Below are experts of layer 3 (counted from 0) of a mixture-of-experts language model. Rows are named router (the router's row for the expert) and show model dimensions 0-191. Each number is 128 + 24 x the weight over its row's rms, rounded and kept within 0 to 255. Numbers have three digits each.
After each expert's rows: a language model's description of what the expert responds to. This comes from a sample of Wikipedia text that the model never trained on.

# expert 8
router:131111112117118138148190114127149130121122158111137093084176111124127156166101127167114117152131143120121135135117114081112132104167158086127091098108091130120113132097142123123130072128098103103125148133114167070121119109114117116118123152132106154083122172140107174151199128190155131111121097116157122135110168099161125116107187133122117155113123137112077115147166136080122146114115127111140100076122102145114138149115144154100123147122124122129130090126102175152141106111134137139146136145100118118125165138141101137143149125098169144127135144117131079088135119160104128104
It responds to: Prepositions and conjunctions after narrative verbs (left on, went on, in, at, during, when), plus reporting or action verbs like serves, recounted.

# expert 0
router:120126079104136148135139080136154157100132172138119084129159124149122121131157111133104121119151122120139133135082123108135167148162149140114133142095109133122156153124112087137142156102137140112145121147111144105128147111081110138137125136112078135102160176131114158115164160146092134130108113079127114163118153113136142176150114143128176148123116133115141140164158148138132185179131098153104086143121119122139110163165131144071138129097155174106153095118139159142126167131102100141155128121094128132147121116138126126173136141229173126121107110133145123108136104139108164121
It responds to: Line breaks and paragraph breaks ending table rows, infobox lines or headings, plus sentence-final periods and spaced digits like 5 ft.

# expert 13
router:152100098102127138128217113098118117126104104118135087138137116207155158136148090152101107145159124140121112096135125134137165103129130113147098099147093119082148145099150118111105106119129123134142148118132114092083095123140136086114150139121104155108109161140114154144171106137106168157114124118144063144157185132126181112103152125140139160146102169136112152152152123159118113136133131142115117121123095119133151101120177155122123150130119157102148149167135118165175132128145147117168153112109121144134122122161080149120147162094133162143136116160147118112131136157102144119
It responds to: Prepositions linking noun phrases, mostly of, also by, with, for and including, plus table pipe and divider tokens.

# expert 4
router:107136134124110188113191118121142160126168163102135074143119123122135098128115139166176117085141103119148136099057130105111118095128144117131135123146129118124190159123159108139098131144165126126150094140129140081082106126132157163137126126116150159132113165139097137143158104128102127156146135100124089122143146159151112160150134095138114127106113132115144183137143134123137149154113134170148078140100112092124130136135124150127148157142106121112178121117175110151171156142141105129145159124147083084114125131152100099173161155112126138090112103161128093137137130151108133133
It responds to: Articles and possessive determiners opening a noun phrase, mostly after prepositions or at sentence start: the, a, The, his, their, this.

# expert 3
router:107123121124112134124159178104162150131117162117092112142133156120127108150111122126113160112102122128094121107105157102119117075130099083145111082064125151140145150131112108089113147137128116094123136146153125071125138194084147146167118170108141144151116122149130132180155156155153138144121125111115110140122143128120134130147145103081128126127075187143136132166099148153094171074102116157112135144120141165105139158124137163128149128143129128140105108107129115133137149139164139129154162136155119138111142122148149136087155129103144132109179164115162112166153069149146132103
It responds to: Capitalized first words of names in tables and sports listings, plus list dashes in taxonomy infoboxes, such as Detroit Red, State, National.

# expert 12
router:137148133125134137113193139100114139170157102129129104105130138182138157160136126164141132139097153141131143102130143095146172096136112141134140127157163092087130154167178130107126146088171128126153109133103149065108128177072089073099151101131067134132136157119076145118165132126115152154133110120119144107125114157141127132137161105117168103122081135162133141133149152134133115112170148143118102110115138151140135101111097169112126139134139144165173184115138149127147144119138147114141170093136127109144099120139121130145147117147154170142139116137147148100155124096146134130
It responds to: Hyphens, dashes, apostrophes, slashes and plus signs joined inside compounds or numbers: ad-hoc, drive-through, 2n+1, Oke-Ila.

# expert 2
router:098123127115076126141152136057138140143134138150127104090117161155115143102139147132118135144087166163138051146115137094099132105121138091139145103136152193094141135113151111091099148105157101158103127144110118120155130146118121092100147131124130129100126112138141162125115118101154130161197135117122112103130115139119108118130094173092139132130080112129127123122138167129078146135130144179110130121145116129117141096176170113136142101138091096109137156105121121160125160155098127169138170126105138139086140079117101139140150138119128187106093102117117133123156147138133131116
It responds to: Digit chunks inside longer numbers such as coordinates, grid references, decimals and register IDs (SP0055, 19.2%), plus mid-word fragments like inter-face.

# expert 15
router:147111136151098146180153107121153131121095112134112103092138176150120105112112118134161148104121135171104114145128115158105164165129092133112122134149145134115115114154131096120149125136166097112137120153149102115113128104102137146142186155131152128124140115156131111163133131106126148166143097112129098137147161122106144140093144109140148110141112088136053131125156119068108115159176138164135103127121149148145104150126166154136168092143124113068120103135169130179083124142198117133088168119150109102109122125128174127152126170147140141123078109140119131128102096112128126130
It responds to: Opening pieces of split words, often after a hyphen or article, such as Sol, Ge, stor-eyed, blasph-em-ous, team in First-team.

# expert 9
router:106113125114116144125129116133131147153123177110114105130180127135130103112126123187125149143106148141113145103126113138105173154096110093148070144099134095097136138131090138144103134077125121130156115180099156133091116135107113096151123124110106169105128124158132109122189094157087136151143121109098116155120189133173162168118129119140158122143139124115125116095120115178089142169153105129176125063088090115116132105135120118099121110116140118114155123101103114142142125129141147110139097108113150102138155111176117125129123107156161139128145149162150106162164118101090161128
It responds to: Verbs like was, is, were, been, would, also and not, mostly following a subject pronoun or which.

# expert 14
router:109147146120139114137129127119157137150152111179125076114147161143145115144110127194121169165155153141141136156122134116105112160113143082173145148138136130117183143120162119104130125127158120172133146109085141134101133129105114119088165179108124096165147152114084134125135146133115152132161120125135121152113170138159183139102162155095127146129124111103156127137152112096130109106166148182092128110115157118124051082147156144121167079124085128134116163107131140146147179147123136123127162119111116105113150146109108108132140097123156141126143106129117142134108078117111128130
It responds to: Number words, digits, units and size adjectives in measurements and counts: 52 mm, 1000 m, million, five, large, long tons.

# expert 6
router:116154086114104148127161162096120151138122111174124149132143162157171142134169161153125170120141156179109076175109142141060106150135142160137120125159128149118151107172138123128122110106140131149113137131136108121068092123135156128136123159091123139137113150139099153121139102121085150164114123126120098112112126136113149171151130134122093097097085162115103101118140105139123146123151136174132142116093120106113144152138160170140108151137151132139162104165153113201149109136123139123181136098131123156145105120129096105182131094121156123112146105145125115141123146153129154088
It responds to: Separators in tables and infobox lists: pipe cells, colons after field labels (Family:, Webcast:), bullets, dashes, equals signs and semicolons.

# expert 7
router:142115114131119122120154123125129173130126103133074088058132175137135140125139143133107135115128144124134166130070134126127176105127154105179114128140124106097119119140123106102106113109122095127091149105128107127105160172083103140112104143120106119104148129138102140153155132122118110166123152113121118128157102087148104183170163100135137135133135097101132121119093145090114153141105119171162114133100153095111119124142162127125112110051104088116118149109113149133120143159144134127097166105121091125138143119121147083168156130131125141110068151136125122147166088080129140082
It responds to: Final syllables of foreign names and words before a space or closing bracket, plus infobox field labels like Location, Genus, Education.

# expert 1
router:139151144125149131189145142056137144124105099132092100113177137110139078109145138116127164112084128126115139156107149119091140116131160104128076122124122150113145178174123131059118145118115104146138125130098103129142140123156111151102147136144121112145168140151107118097134149120152091132137121112119126162135109134091123123166158090131172148121090133137119140109137126128152112112099097150140134140127077105133116136116103121115174097062116122139097141195138124092201101135119141186124164102165123135149111150112128144161137103125132149125126148152135128140148119109140139136
It responds to: Middle or final pieces of proper names and rare words, mostly places and clubs, such as Comalcal-co, Stran-ra-er, Alexand-ra.

# expert 5
router:092090092116128128134162099127144147142149164122145121130135158130162102143118109157111113161130141139156151120092148131133138151110137127137119103135116140109143122106105127142143127143124151144098118169137123123112117145105117102112134123111119183099136114161154184122139126121076132129117148110132127205128171127135181140148145123131121133084130094099102146135115135118110183171146170142182112071107133129124128130127129117113103081130138104103115132118140131181136146123124123129158112144078147059122171119150102124132108127117145132108073141156143044116112068123131137103
It responds to: Pronouns and nouns starting a clause right before its verb, often after commas or relatives, such as it, which, there, He.

# expert 11
router:113150155110147134123203068127157131136157159145096100113090153121128084122112141117109140185173093149097120129111143119144143109187139156113108133116112116088121101106130105119133133132166134135163134128074124117100106116099124087145111145128098117127187141133113133120136135095118131133126108163085123164133112133121124154126181083118159134114105149133145141148151119133098136156154116160102130146116157105096109138157158139127108099109144149129157081161165122122169149165115102128093136106125135104127110142164101180137149143143154109155124106110159104091150095092119121113
It responds to: Heading markers and category nouns in headings and credits, such as ==, Personal life, Music by, Team, film, album.

# expert 10
router:135113120142092143130124164106151123135165149137092094139126108128080079100143134168138109123127148132134148141124144113093153149126136120125108133129139162085137150131112082107156091145102134130169116162138155137116058090112116191103126116126114176120104108191169133146155124161136144152131146124135089147083109141080129145099154161136120125095098158115141123116164096135136139177104101119161133132107146120138108157106100156132107078132130106122117094154115150138192127134122116122128117128122109091119105125138121157147112129132124153059086139158127102098103137098114136126
It responds to: Content nouns closing a noun phrase after the, a or his, often before of or a comma: end, basis, children, States, biology.